From a checkpoint of a small mixture-of-experts model trained on Wikipedia: 17.9M parameters, 252M tokens.
Below are experts of layer 6 (counted from 0) of a mixture-of-experts language model. Rows are named router (the router's row for the expert), gate (a neuron's input weights, with its number), up (a neuron's input weights, with its number) and show model dimensions 0-95. Each number is 128 + 32 x the weight over its row's rms, rounded and kept within 0 to 255.
After each expert's rows: "mostly gets" lists some tokens that are sent to it at least half of the time. This comes from a sample of Wikipedia text that the model never trained on.

# expert 60
router [161 132  97 141 106 107 170 113 153 113 136 129 215  68 113 155 194 107 134 157  28 109 141 103 166 117 201  95 139 167 162 139 141 134 140 116  77 153  92 101  78 107 137  80 168 114  86 203 165 106 136  99 179 109 109 158 140 148 122  90 120 170 115 114 137 116 119 114  88 172 154 177  80 159 131 140 144 142 141 106 167 117 157 136 128 139 101 119 146 170  83 136 103 109 123 147]
gate0 [169 127 176 122 110 132 184 114 134 163 150 116 134 142 185 141 121 158  93 196 141  81 114  91 211  56 103  87 123  90 202 146 115 121  91 140 118 110  53 141 148 107  71 135 162 126 163 132  93 115 105 155 123  84 134 182 147 110 110 103 129 131 126 110  90 181  92 116 132 115  80 141 130 126 101 150 141  82 127 129 115 152 150 186 152 100 200 157 138 147 101  84  97 122 151 125]
up0 [161 106 159 156 153 190 144  97  58 156 175 116 227 186 168 124 109 158 154 128 127 135 151 181 143 100 140 112 176 121 175 155 135 108 137 142 139 112  72 161 180 143  98 162 142 134 167 123 101 131  90 124  96 100 157 180 163 161 118  88 117 150 134 146 147 110 130  95 168 132 159 161 139 147 170 139 107 138 124 177 166 211 141 150 170  97 122 117 107 127 109  96 170 109 177  98]
gate1 [201 109  82 115 135 114 117 156 175 142 137  89 150 111 131 132 185 117 142 167 125 142  64 115 146  92 115  97 132 146 151 113 167 137  77 110 119 158  53  96 107 173 102 105 160  91 121 152 121 130 103 192 114 119 144 130 113 190 110  99 144 160 138  79  95 128 128 103 169 137 105 137  99 133 186  85 134 111 129  73 116  90 126  86 137 148  48 190 166 148 108 145  90  60  98 100]
up1 [162  75 121 171  92 207 107 123 178 127 135 155 109 126 101  87 144 161 136 139 122 136 106 110 162  82 150 128 189 121  97 119 164 184 109  77 145 161 102 129 102 125 111  83 100  91  87 134 116 135  63 166 142  73 144 139  77 148  88 128 177 111 132 149 131 121 112 114 195 161 141 117 102 101 112 162 135 124 150 140 129 100 130 166 161 147  20 189 126 186 134 153 127 120 130 112]
mostly gets: "|---|---|---|", "|---|---|---|---|", "|---|---|---|---|---|---|", " down", " up", "ource"

# expert 26
router [ 68 127 109  98 160 107 153 118 113 147 112  97 140 107 185 118 164 124 122  89 149 106 182 111 104 113 156 104 146  86 183 106 132 119 165 198 164 113 158 125 124 137  86  71 116 117 113 184  99 189 142  72 103 122 116 111 114 139 130 130 114 186 101  83  97 172 164 151 189 131 132 214 127 145 139 234 137  86  84 137 137 143 128 132 114 138 138 111 123 167  93 149 138 147 158 102]
gate0 [102 136 112 189 162 153 136 107 148 178 142 172 116 190 119 128  84 118 153 158 100 143 147 127 135 125 132 112 137  81 101  77 143 117 124 134 182 207  67 147 189 208 139 128  78 138  67 140 123 130 111 103 175  87 112 103 116 117 173 142 127 170 131 131 166 121 124  99 162  97 101 140 110 119 146 110  75 160 115 120 178  73 146 114  85  88 130  88 149 165 156 100  96 150 107  64]
up0 [ 93 107 129 148 174 148 124 111 109 165  64 130 107  87 151 112 137 107 197 166 141 174 145  88 148 144 102 126 133 105 122  56  87  95  72 156 135 170  91 131 159 165 111  91  90 146 117 103 123 125 156  88 167  86 124 108 114 155 132  74 139 141 144  79 166 138 139  80 168  56 133 155 190 156  82  78 148 159 127 117 131 157  71 131  66 136 124 135  70 112 163 113 136 125 131  84]
gate1 [ 96 104  83  95 126 107 158 111 117 159 139 165 147 107  95 154 236 135 162 118 169 101 155 122 166 165 141  97 174 133 100 168 125 171  92 121 166 136 127 105 118 112 188 112 142 138 119 159 135 117  85 127 104 106 118 119 136 121 197  95  86 221 162 120 165  63 144 188 146 111 175 117 160  96  83 156 147 119  74  97  87 105 131 144 106 169 150 144 156 148 126 107 126 144  86 129]
up1 [ 84 115 118 145 146  65 182  81  89 157 171 149 136 113  95  98 203 117 153 122 158 143 160 127 184 125 171 116 129  63 142 162 133 113 138 115 140 107 145 123 131  98 146  87 176 128 149 109 155 109 106 122 112  88 132 129 121  74 202 104 129 156 170 140 186  54 171 101 140 150 201  84 145  94 138 123 113  93 158  84 121 124 186 121  92 126 151 105 151  99 139 126 129 140  79 178]
mostly gets: "seud", " Pas", "Mar", " Kr", " Jos", " Bern"

# expert 1
router [102 151 159  92 153 124 147 137 124 112  87 133 184  93 170  70  93 115 176 153 101 124 134 109 112 165  89 114 152 139 151 153  82 143  62 118 117  79  66  91 110 160 125 165 145 119 141 172 116  86 177 185 109 167 121  79 110 119 140 109 106 127  90  69 128 124  94 110 144 160 102 122  94 143 130 181 125  75 123 123 151 117 103 170  90 114 173 171 127 190  97  86 163 121 111  48]
gate2 [164 124 209 123 115 141 130 165  89 134 138 110 112 181 108 186 147 101 158  59 108 103 158 120 161 171  76 113 148 161  94  90 135 163 143  80 108 100  55  96 142 114 101 114 100 128 133 132  82 140 103 124 119 133 206 164  97  72 105 120 117 157 163 106 171 137 126 161 159  97 133 135  98  90 129  96  98  84 133 126 134 143  75  85 134  90 128 110 164 108 138 133  42 153  83 114]
up2 [159 173 139 122 153 146  93 159 105 142 115 135 129  96 127 143 154 110 147  95  74 128 184 135 147 159 154  82 163 141 103  81  82 168 129  84 139  73  65 116 163 118  99 118  46 157 144  66 114 138 125  91  68 146 131 179 101  91  87 118  82 111  85 142 124 130 155 135 108 176 150 140 124 149 105 149 127 110 122 194 192 139  63 103 105 124 133 174 137 153 101  98 137 140 198 125]
gate3 [105 117 127  99 136 147 175 167 125  79 130 120 184 130  93 125 178 104 110 122  78 136 149 118 133  99  91 139 171  90 138  99 165 151 139 119 107 122 155 133 157 106 233 141 191 146 151 148  61 128 131 128  83 116 161 155 116 120  39 101 118 162  73  56 142 142 101 124 123 140 143 167 158  94 172 153 161 107 156 125 129 151 100 132 157 163 143 106 137 132 184 117  44 133 118 134]
up3 [107 168 112  95 120 105 161 157 171 127 145  38 117 138 110 132 155 103 127 132  68 135 147 146 147  63  92 134 149 108  98 118 178 161  86 146 127 112 120 101  95 124 197 164  66 172 187 158  77 140 107  94 106 100 134 191  74 138  78  94 147 143 111  82  86 128  93 158 141 186 122 131 152 126 155 154 124 156 145 127  86 164 115 149 186 148 122 106 137 170 164 152 100 145 121 165]
mostly gets: " by:", " (age", "″N", "°N", " (aged", " Coordinates:"

# expert 38
router [161  85 203  88  41  65 149  86 117 138 186  77  95 130 113 130 108 132 124 143 116 156  82  72 122 154  69  88 134  95 143  98 170 207  96  81 155 125 140 124 127 120 136 147 165 169 164  92 129 180 143 151 110 106 108 111 169 155 149 132 130 104 135 116 128 159 120 115 118 141 130 114 140 152 108  66 128 166  72 118 104 136 141 133 145 170 158 156  96 158 183  99 112 151 103 174]
gate0 [112 117 144  84 115 141 155  76 168   3  74 151 132 183 149 105 179 142 136 132 142 102 160  96 152 194 117 120 123  80 132  83 112 139 135 122 116 132  93 145  76  48 156 127 158 138 176 104 153 108 137 110  81 118 171 118 160  39 119 137 136 180 138 121 116  83 126 136  97 143 151 111 146  79 111 149 144 112 121 107 133 131  96 137 144 134 137 129 138 152 156  81 162 133 123 185]
up0 [110  79 149 122 137  81 112 142 156 101 129 133  91 120 120 132 162 156 103 117 116  88 103 130 142 166 159 145 126 123 155  99 165  96 145 143  95 145  77 142 105  23  91  98 162 147 142  67 101 125  95 120 143 183 189 105 153  55 121 172  94 135 218 176  98  55 117 145 102 122 181 101 169 107 122 162  93 120 160 127  89 106 155 120 119 113 125 112 115 128 127 125 164  79 107 109]
gate1 [144  92 128  92 137 139 108  97 125 153  92  89 137  89 140 161 108  92 195 154 107 129 133 165 111  89  90 146 111 157 102 134 154 117  93 120 148 106 139 140  80 115 149 194 162 151 138 162 141  71 157 158 122 137 158 157 109 125  90 114 132 140 170 123 134 158  71 134 176  59 197  71 168 157  99 159 101 134 132 118 194 164 114  78  82 128 156 122 140 132  33 134  85  92 141  98]
up1 [ 86  92 158 154 107 125  76 108 159 197  89  52 111 141 133 145 183 149 148 136 167 129 150  95 160 147 109 174 150 143 190  98 111 118  94 126 158  44  93 122 141  95 125 132 156  70 169 191 117  71 152 132  86 138 118 126  90  94 136  79 119 134 122 113 129 111 109 158 157  90 182 144  99 117  84 138 107 128 152 129 124  91  83 117  80 170 173 121 149 144  90 112  70 107 131 126]
mostly gets: " des", " Pat", " att", " Dr.", " dr", " det"

# expert 59
router [132  72 141 125 132 135  99 158 107 109 140 139 132 114 106 140 111 129 139 134 134 165 153 134 160 167 160 130  68  58 170 147 166 125  73 137 120  69 127 134 132 156 109 129 123 109 111 158 121 172 177 167 117 149 206  63 158 120 106 131  87 113 128 124  56 126  87  80 186 125  95 102 131 145 139  84 132 113 118 124 102 149 114 173 134 169 127  91 162 153 211 131  87 151 160 218]
gate2 [120 126 126 153 186 128 138 112 145  89 212 109  90 111 118 119 120 108 131 133 197 143 104 156 112 115 211  93  72 159 106 124 128 119  86 170 153 130 141 135 129  99 179 178  88  89 168 123  75 142 124 156 180  96 120 128 111  84 120 115 122 128 135 124 116  88 143 169 126  98 130 115 184 165 107 116 160 149  77 122 140  48 126 122 126 163 210 144 113 149  89 141 129 180 189 118]
up2 [113 116 114 141 179 128 126 100 161 114 193 176 107 120 128 133 122  94 138 162 118 140 110 103  83 146 188 124 111 132 125 129 105 164  73 151 125 156 126 147 145  87 196 163  67 111 133 138 116 103 135 191 147 105 114 113 120 150 116 173 152 122 147 174 144  72 115 131 137 122 150 157 146 172 121 165 159 167 110 104 149  62  66  90 108 146 196 174 127 186 139 168 130 170 222 143]
gate3 [107 154 121 198 203 152 124 137 116 131 134 112  93 147 111 144 143 140  45 158  84 156  97 147 215 132 112 157 144 135 142  94  74 152 116  92 119 153 122 200 101 125 163 133 167 166 116 115 119 134 113 101 127 114 204 139 136 154 162 122  81 128 144 102 139 110 148  90 108 136  80  85  91 157 154  80 132 125  81 148 130 118 120 119 157 102 109 108 160 218 124 186 117 160 133  87]
up3 [171 159 137 160 185 177 129 152 136 129  73 182  88 111 151 148 159 147  74 123  70 138 137 129 145 108 126 118 116 117  86 109 111 134 160 160 129 149 111  99 147 115 136 172 148 123 149 106 135 138 121 122 131  67 255 164 141  86 144  84 117 211  91 110 127 136 151 133 118 147  41 118 125 147 137  91 160 130  82 190 102  94 100 157 151 154 118 127 166 151 128 155 121 112  99 112]
mostly gets: ";", " Phylum:", " Order:", "s;", "a;", ");"

# expert 52
router [137 153 146 143 109 170 112 130 115 128  65 124 182 115 141 182 174 118 137 114 134  92 122 154 111  94 136 126 164 133 154 125 136 152 136  66 130 167 130 188 129 155 172 152  69 149 102 128 159  64 196  84 138 145 120 187 148 125  57  90 129 176 148  66 146  76  97 167 148 151 178  78 146 113 120 177 145 115 141 155  95 105 147 154 113 125 121  66  89 111 128 173 140 181 124 143]
gate0 [112 125 134 124 125 201  81 190 144 144 117 119 114 168  97 196 144  59 167 129 116 119  99 156 140  57 172 150 166 128 143 105  88 148 117 173 114 111  93 191 138 119  96 126 189 114 155 124 109 151 124 161 150 125 142 198 130  50 143 137 144  76 152 131 159 108 135 159 138 150 123 127 181 130 150 150 158  80 146 143 131 106 141 103  88 136  92 111 125  66 137 142  79 191 118 166]
up0 [156  83 154 104 101 181  35 149 140 169 137 146  89 130 189 191 166 105 176 115 116 139 105 172 116 128 185 140 148 161 148 139 142 133 121 165 197 144 117 141 143 129 105 130 164 103 140  83 174 130 138 128 142  60 132 188 137  85  97 166 166 128 153 158 125 108 113 143 119 149 128 127 147 151 176 154 155 149 105 104 142 123 136  66 112 117 131 102 164 153 201 135 115 135  54 173]
gate1 [118  80 176  57 114 142 124  97 128 122  81 103  99 173 138 121 141  57 169  65 203  70 134 141 186 127 130 136 158 181 108 117 117 136 124  83  94 113  66 177  90 103 142 119 137 123 136  66 143 131  62  75 113  84 151 167 141  74 127 113 116 156 117 124 164 145 133  63  82 116 108  86 154 172 173 116 161 135  96 123 142 120 153 125 123 123 132  85 132 141 131 136 126 114 107 112]
up1 [ 93  90 101 119 113 139 161  41 174 151 126  67 111 143 145 169  76 112  90 106 152 142 125 144 160 101 139  98 129 126 147 100 124 104 125 101 131 120 156 105 171 176  72 114 153 143 100 178  60  86 114 100  59  40  84 157 123 127 133 181 163 148 148  87 121 132 195 147 172 122 127 179 110 155 118 104 115 162 103 118 174 106  73 102 113 122  99 118 121 144 157 111 144 131 104 150]
mostly gets: "°0", " Among", " my", "–0)", "ever", " Ly"

# expert 57
router [ 56 134 150 130 165  69  81 122 159 108 117  92  94 186 116 150 160 117 133  84 172  91 149 141 122 178 159 118  72  88 148 141 123 139 173 184 116 110  99 153  96 101  83 111 124 107 143  81  86 136 146  94 107  88 104 118 155  96 175 161 137 135 168 163 143 114 179 104 137 109 135 190  90 131  75 189 152 115 176  59 130 153 117 127 159 121 106 136 149 150  95 113 138  69 165 122]
gate2 [133 165 146  92 135 100 127  97 141 158  78 182 105 132 105 122 147 115 142 137 146  95  94 161 104 132 142 163 125 136 145 112 131 112 166 131 131 110 114 111 159 111 142 159 139  82 105  69 178 139 116 123 166 159 223 162 195 190 130 166 110 135  90 137 173 173 148 156 151 100 163 142 163  79 180 157 201 105 142 169  71 109 144 152 139 115 181 194 173 127 147 137 176 136 134 101]
up2 [ 88 152 138 103 124 131 161 193 143  76 144 141 153  96 135 129 125  89 123 114  85 127  92  88 164 127 155 170  90 155  96  85  79  58  97 156 100 138 121 158  64 143 119  74 139 143 152 111 111 123 162 168  85  70 187 156 143 106 114  84 147  83 160 116 163  78 208 149  93 106 185 128 152 171  79 121 101 137 114 112 172 142 136 134  86  97 136 142 135 149  94 147 133 131 179 137]
gate3 [119  95 174 149 150  43 100 134 165 161 109 150 105 114 158 122 123 152 147 132 160 119 180 140 160  81 185 209 140  93  71 143 100  99 147 143 130 142 129 117 124 136  93 143 124 101 126 134 119 129 204  86  74 112  70  85 162 150 137 123 159 104 163  81 121 109  93 165 106 158 147 133 172 167 173 136 115  58 142 154 122  87 146 153  92 131  88  73 168 140 153 146 169 140 160 150]
up3 [122 134 172 120 168 144 150 168 131 193 115 128 110  71 166 130  67 162  95  80 138  98 175 157 187  95 137 214 117 135 115 161 117 120 150 153 146 116 139 146 140 132 129 165 166 150 129 124  96  91 161  92 144 150 121 108 113 136  87 162 133 151 191  85 138 108  69 164  84 116 139 131 128 171 196 131 165  92 131 176 132 163 115 192  79  87  89  84 147 124 129 133 160 146 154  87]
mostly gets: "ious", " Angeles", "bon", "rator", "rior", "ertain"

# expert 40
router [ 88 103 149 138 148 147 133 180 149 121 147 142 109 115 116  96 135 140 123 129 188 161  89 124 108 180  71  96 110 157 122 121 142  64  84 194 104 138 152 160 137 141  79 112 158  56 121 100 126 189 122 187  96 147 124  95 126 121  88 131 146  91 149 142 135 145 128  92 158 178 141 135 121 118 145 108 170  67  87 121  74 139 145 157 146 139 139 160 142  66 122 153  63  56 173  80]
gate0 [164 141 111 122 140  59 152 162 128 178 142 118 160 112 157 215 168 161  82 108 157 154 117 101  87 144 149 134  83 145 105  75 165 169  72  88  84 123 126 121 198 111 148 112 181  88 162 141 119 124 139 126  90  72 114 153  88 107  84 134 109 126 123 145  85  89 148 139  95 130  66 144 158 171 142  82 154  96 126 117  74 169 115 123 116 150 145  69 140  82 160 154 104 146 146 121]
up0 [145 157 118  80 117  68 190 156 156 138 112 135 107  92 181 182 162 142 107 104 182 110 129 117  79 148 163 153 131 155  97  42  92 181 119  95 124  85 110 117 146  53 127  85 167  70 178 107 131  84 111  96 141 114 134 143 114 171  72 162 158  96 155 150 107 158 124 125 123 166  64 146  95 156 167 131 165  96  95 101 113 133 119  86 111 142 103 110 110 124 122 157 102 115 127  89]
gate1 [ 99 147 138 132 149 163 150 130 161  92 184 135 178 173 128 127 143  99 124 178 120 118 171 146 118  76 196 136 152  75 106 143  84 104 131 110 120  92 210 144 116 128 105 147 121  52 145 192  98 124 140 181 188 139 100 103 133 166 126 133  60 126 171 124 127 120 151 113 141  88 123 153 152  94 131  97 174 122 204  90  81 135 104 114 132 117 125 197 133 122 149 175 111 138 150 161]
up1 [121 137 153 114 158 145 161 121 171 118 157 161 123 129  89  47 178 100 109 157 125 136 141 163 101  77 183 148 122  75  84 104  74  68 150 141 138 108 129 152 118 104  97 156 127  84 137 216  94 160 158 171 159 122 158 124 158 136 130 117  77  97 167 141 138 154 151 137 128 113  88  66 134 119  68 106 166 114 136  78  98 162 124  94  78 163 107 178 114 101 135 144 144 140 125 194]
mostly gets: " According", "According", "ther", "ampton", "resident", "rez"

# expert 28
router [128 139 211 104 140 118 146 118  89 190 168 105 148 106 136 157 102 160  81 131  87 157 110 156 133 113 103 153 125 158 140  69 137 191 110  69 115 141 132 127 120 117 109 168 141 176 222 138 129 158 135 119 103 114  97  90 156 103 178 103 164 125 105 135 141 149 143 114  88 180  75  80 182  94 169 154 136 173  91 121 107 112 164  98  94 176 116 159 138 141 153 162 159  92 130 178]
gate0 [138  89 133 149  95  91  91 154 121 154 100 123 161 125  74 133 143 129 138  79  80 115 126 167 128 126 125 132 129 126 137  18 140 145 170  89 123 150 105 144 127 186  77 145 120 104 163 143 138 159  77  77 117  96 169 166 122 134 132  73 165 165 120  85  99 148 105 138 101  79 135 100 124 124 148 139  92  85 143 139  81  90 165 152 178 144 124 176 120 105 171 158 198  61 162  95]
up0 [106 106  92 165 108 136 103 110 129 123  68 104 107  76  97 184 104 121  80 135 122  79 157  82 100 111 146 119 126 186 119  31 143 157 138  96 125 137 106 147 117 153 124 103 124 106 172 117 127 110 142 176 124 101  88 145 172  14  65 103 120 154 112 119 133 123 162 141  68 109 143 165 170 108 189 156 124 126 140 107 169 108 119  89 129 154 154 138 182 154  83 112 135 120 133 151]
gate1 [ 77 133 119 114  85  83 124 143 115 184 115 113 160 126 138 161 184 136 100 133  77 130 138 130 150 114 205  85 110 106 119 104  85 149 150 141 129 141 136 190 151 136  95 113 147 103  72 179  64 122 100 138 105 114  93 148 153 188 154 110 153 161 190  91  93 129  74  97 132 186 185 157 118 147 160 152  91 166 102 130 118 151 184 153 117  90 105  82 137 169 137 112 185 129 160 152]
up1 [ 50 142 128 122 130  79 142 170 169 159 112 170 165  85 126 140 194  86 133 102  84 129 104 124 111  83 119 130  71  57 102  92 137 169 169 122  97 156 112 147 164 126 141 146 176 114 131 195  69 120 129 120 124 137  86 160  90 155 194 124 148 122 154  76 123 139 141 114 133 117  91  66 109 120 159 142 108 131 125 149  74 180 173 107 162 114 142  69 137  97 112  82 157 132 149 122]
mostly gets: " Val", " San", " Con", " Cons", " cons", " Mont"

# expert 14
router [136 103 167 110 149  90  74 168 108 168 127 114 151 108 107 136  80 174 205 146 105 161 149 144  87 130  62  96  93 191 134 143 151 178  98 109 193 164 104 122  96 128 102 154 215 139 127 105 149 186 134  84 121 127 107 158 150 103 157 161 148 129 158  89 151 100  62 132 114  85  91 126 123 152 112 162 133 141 163 159 131 119 127 139 152 102 163 114  95 126 210 116 108 126 156 153]
gate2 [115 130 175 154 113 106 160 108 102 150 117  57 121  79 182 139  83 177 196 176 102  57 195 161 149 147 151 152 109 156 116 122 116 127 165 103 130  73 117 118 125  81 164 142 152  70 130  94  98 137 124 118 189 100 126 108 126 104 142 114 166 142 144 128 115 149  92 172  81 103  78 107 142 116 133 103 124 105 130 117 112 150 103  59 116  36 123 102  94 114 117  71 126 153 129 140]
up2 [130  76  98  87 175 106 135 134 104 124 159 111 133 128 158  73 127 162 112  95 177 136 162 160 164 118 120 111  46 195  37 136 164  84 130 128 182 131  90  89 198  84 152 157 109 134  70 145 128 167 105 156 109 119 155  92 179 107 124 118 100 152  66  95 123 117 164 137 178 145 129 108  98 134 121 125 123 168 156 121 108 103 101  93 106 114  92  82 177 112 157 110 137 150 147 141]
gate3 [ 89 124 155 131 107 163  89 124  85 132  96 112 117 130 100 120 151 138 100 163  89  83 183 106 133  47 102 109 172 162 118 105  90  98  85 109 167 160 154 126 101 105 124 153 143 107 130 137 118  83  95  85 158 163 111  97  85  73  88 104 143 134 174  87 115  40 100 136 156 109 163 120 119 169  83 159 146  94 188 163 106  81 103  90 120 114 182 169 162 121  99 171 146 129 149 100]
up3 [ 94 130 118 125 131 143 141 144 115 118 134  75 155 173 150  72 135 175 141 138  70 150 124 107 131  58 142  88 176 178  78 136  71 115  86 142 153 177 125 112 163 130 151 167 149 115 146 132  93  79  82 109 115 186  99 141 106  78 138 118 145 158 143 101 153  68 123 104 114 121 209 135 131 105  86 156 114 112 128 130  89  93  83 108  95 129 151 173 171 144 176 205 158  86 134 143]
mostly gets: " Democratic", " Conservative", " Liberal", " Labour", " political", " Republican"

# expert 9
router [166 131 133 125 122 154 171  92  59 135 148  93 144 117 124  63 143  91  89 111 146 158 131 115 166 135 146 150 156 141 105 131 201 142 122  92 111 156  96  79 175 159 108 149 126 182 130 183 100 180 182 117 104 113 134 127 126 138 101 167 108 128 188 207 170 142 160  82  62 116 112 131 103 137 107 104 100 122 146 153 118 140  76 103 144 147  92 134  68 142 186 100  71 115  89 154]
gate2 [122  81 148  83 157 128  38 187 115 124 169 155 137 153  78 170 128 158 156 115 127 147 130 137 125  67 108  92 108 114 111 155 118  66 164 162 104  80 157 147 143 170  99 138 178 128 179 166 178 147  88 153 117 173 103  89 158 102  69 113 169 112 136 110 164 135 142 161 147 125 131 130 143 105 133 120 172  84 102  52  81 127 105 101 123 135 152 150  81 131 145  99 145  61 105 124]
up2 [ 91 112 124  77 106 138 104 148 110 140 136 138 130  73  71 109 110 122  97 129 132  74 117  91 128 106 201 132 115 145 149 126 159 129 189 139 113 188  83 131 117 168 142  74 134  76 114 116 184  59 102 136 112  71 176 111 107 128  85 125 173  98 140 113 134 140  54  87 101 168 124 122 119 135 172 128 134  68 105 137  97 101 121 106 150  97 195 107 110 124 181  85 184 104 114 144]
gate3 [113 115 176  80 117 157 130  71 197  93 138 135 158 186 132 144 133 127 157 149 141 137 105 115 113 172 145 125 108 125 145 140 122 151 125 180 151 188 130 116 180 134 175 108 176 154 210 141 117  85 141 123 131 124 125 124 117 119  99 119 114  84 162  86 118 139  97 134 118  98 156 140 174  68 130  66  99 102 104 138 109  73 119  92  71 135 223  63  88 144 135  83 125 128 158 103]
up3 [ 74 126 146 160 115 116 100 156 179 114 210  67 133  85 135 175 155 128 143 114 106  87 124 147 167 105 138 119  98  96 129 104 106 139 159 105 177 120  66 103 120  95 154 138 180 128 203 129 133 105 153 101 113 112 141 173 127 157 118 173  58 168  94 111 161 113  75 140 178  80 151 167 106  93 109 144 129 151 133  97 156 130 141 138 149 129 169 185 109 167 126 185  65 139  98 130]
mostly gets: "\"", "\".", "\",", ".\"", "',", " \""

# expert 16
router [179 106 115 146  91  64 157 142  84 111 167 187  70 111  68 134  96  79 116 136 122 139  92 141  83 128  59 106 137 105 146 158 151 199  90 107 104 118 111 133 183 122 115  98 119 174 138  82 113 175 157 135  76 134 128 132 180 173 163 162  93 127 149 135 100 144 139  86  94 164 137  74 103 164 120 103 141 165  84 161 120 163 150 169 180 153 123 112 116 119 180 126 117 138 129 170]
gate0 [196 107 166 180  88 138 115 105 136 103 184  82 132 102 110 103 167 104 153 157 118  68 103 150 140 157 127 128 142 158  99 181 121 115  93 107 118 125 126 141 123  73  93  95 152 135 138 137  54 130 122 194 141 123 195 147  69 133  97 127 163 158 197  67 163 105 162 137 134 120 129 108 111 145 133 106 108 138 152 133 133  54 137  71 185 144 126 152 148  91 132 156 176 145 112  75]
up0 [134 136  90 145 118 126 207 133 141 116 120 137  84 156  91 128 171 111 137 185  93 126 155  78 136  89 205 195 108 102  70 140 149 163  86 127 171 130 153 115 157  93 127 143 157 178 126 184 186 140  95 107 134 120 156 160 133 147 139 102 107 155 120 134 161 102 152 176 146 123 114 148 167  92 150 158 206 138 133 139 106 144 132  87  73 110 159 140 122  84 129 112 104  70 189  85]
gate1 [185  96  45 164 130 134 132 117 117 105 113 183  98 138 126 116 136 131 142  87 155  86 129 170  93 140 115 178 135 144 127 158 137  47 160 186 117  64  84 107 137 118 149  96 129  64 115 154  90 165 103 166 129 154 151 166 148  98  77 138 139 113 191 136 151 147 140 130 201 115 173 108 131 151  81 139 132 118 130 116  84 163 117 121  78 110 133  92 173 111 110 130 185  72 150 129]
up1 [112  85  93  98 176 133 163  90 135 113 126 183 104 116 126  88 147 153 122 154 153  80 116 118  81 194 117 143 147  99 121 129 132  72 154 139 131  58 177 138 208 182 122 188 117 121 105  88 108 125 102 202 100  58 152 136 117 140 121 167 144 154 173 138 174 121 166 149 144 113 162 122 114 117 158 134 107 129 115 178  78 117 138 126  93 113 176 130  93 108 144  59 103 126 137 173]
mostly gets: " Nintendo", " Chevrolet", " Primary", " Melbourne", " Miller", " ARG"

# expert 30
router [104 136 109 121  78  94 145 114 205 187 135  87 140 139 100 118 144 113 165 116 123 201  93 175 136 163  66 120 113 169 156 156 143 111  89 165 135 119  82 115 160 106 201 132 110 173 167  58 170 125 115 139 146 152  96  98 163 125 177 136 145 155 127 141 120 108 106 184  91  97 137 131  99 107 101  82 133 157 112 168 155 109 106 120 103 151 173 169  93 142 164 200 155 138 120  93]
gate2 [157  66 104 104 153 167 152 154 138 155  95 170 130 114 117 121  98  97 159 182 119 129 158 115 143 153 146 192 129 130 106 124 120  88  82 160 144 109  94 143 164 137 161 101  46  94 111  80  95  99 169 163 126 110  86 178 138  84 130 199 191 129 106  81 127 126 154 186 164 128 122 161 122 111 147 116 193 173 125 194 162 110 130 113 151 106 128 128  71 107 120 156 105  97 175 123]
up2 [196  55  95 114 137  92  97 164 143 140 107 162  94  67 107 129  91 103 139 125 149  94 131 112 116 115 149 177 157 122 113 121 111  89 114 186 125 139 110 155 181 124 179 130  55  63 124  75 115 132  94 210 139 123  94 163  98  87  66 166 123 110 129 108 150 141 115 143 145 183 118 151 155 120 144  85 134 134 152 185 114 102 114 103 132 148 108 105  98  88 114 169  69 155 143 153]
gate3 [120  98  83 123 149 137 132 135 192 189 132 173 152 148 110 107 121 103 151 153 103 151 119 140  67 133 109 148  98 131 119 101 121 141 103 137 173 163 163 102  31 158 164 105 137 191 173 153 122 106 109 152  87  88  95 148 129 104 100 121 160 163 132 116  67 121 129  72 114 115 126 138 155 184 121 170 114  74 111 175 177 160 129 174  59 128 118 133 133 134 161 187 188 103 124 153]
up3 [177 131 106 162 175 128  77  82 184 138  97 168 182 126 111 159  94 103 148 112  72 127 138 138 160 159 152 141 140 105 113 126  76 154 146 111 124 125  97 128  56 158 129 164 142 127 142  89 124 136  91 134 102  77 132 194 167 108 123 142 187 138 185 105  85 144  69 116 113 142 156 135  85 146 162 119  72 106  92 171 208 138 155 133  93 103 101 144 191 125 179 154 134 112 118 130]
mostly gets: " Team", " winning", " tournament", " final", " Sheet", " vocal"

# expert 31
router [199 111 187 138  93  96 161 108  74 142 167 120  81 138 115 110 122  70 114 136  94 162  83 153 119 178 123  70 149 129 158 106 124 224  98  84 131 116 129  84 140 124 108 143  80 181 118 116 133 172 158 112  94 161  80 139 164 161 143 133  67 108 130 139 130 186 140 106 113 146 119  85 126 132 115 124 142 120 103 106 152 182 160  70 104 141  88 135 103  89 150 140  63 112 133 163]
gate0 [155 115 149 121 167 132 156 107 156 110  63  52 165 117 159 110 112  75 134 101 134 143 165 118 138 139 134  68 203 193  79 154  95 116 129  83 145  93  82 149 139  95 172 103 127 121 131 155 125 135 114 156 139 156 119 127 148 121  74 103  61 210 142  93 168 156  87 146 136 158 131 166 155 103 145 135  71 179 131 101 141  89 122 131 124 109 133 178 158 190  98 118 140 154 139  96]
up0 [138 121 127 132 193 117 154  76 168 128  99 168 184 115 122  72 133 100 154  94 145 130 151  89 111 146 128  67 150 184 114  36 137 163 141 138  74 126  65 157  88 125 164 140 112 108  99 116 103 190 101 165 190 111  93 126 112 127 100 127  35 176 132 119 168  89 121 159 146 153 134 183 129 113 147 113 134 107  98 122 118 158 151  94  92 112 128 133 140 165 122 116 140 124  97 184]
gate1 [113  96 138 117 143 152 145 156 182 196 175 161 127 137  81 182 127 114 115  83 118 101  95 142 158 142 115 136 101  90 157 113  97 122 160 113 172 135  86  98 203 122 166 102  53 138 137 142  62 134 101 133 162 133 120 175 122 109 116 120 129 123 106 150  59  77 115 153 125 110 176 139 148 163 147 197 149 148 101 123 145 101 132 155  91 112 126 173 167 105 171 191  95  81 177 107]
up1 [182  87 118 113 133 177 163 136 217 155 125 133 161 115 136 104 141 120 115  95 139 112 128 156 105 140 141 135 128  66 145 132 126 129 128 101 158 126 142 122 142 112 149  89  85 163  55  82 131  84 188 119 104 114 112 118 181 158 148 135 117 133 129 107  53 108 139 139 143  71 154 106 127 183 170 160 147  91  94 143 135  66 100 150 129  87 113 105 201  96 135 202  84 127 176 163]
mostly gets: " Kal", " Nar", " —N/a", " Green", " Sarah", " Josh"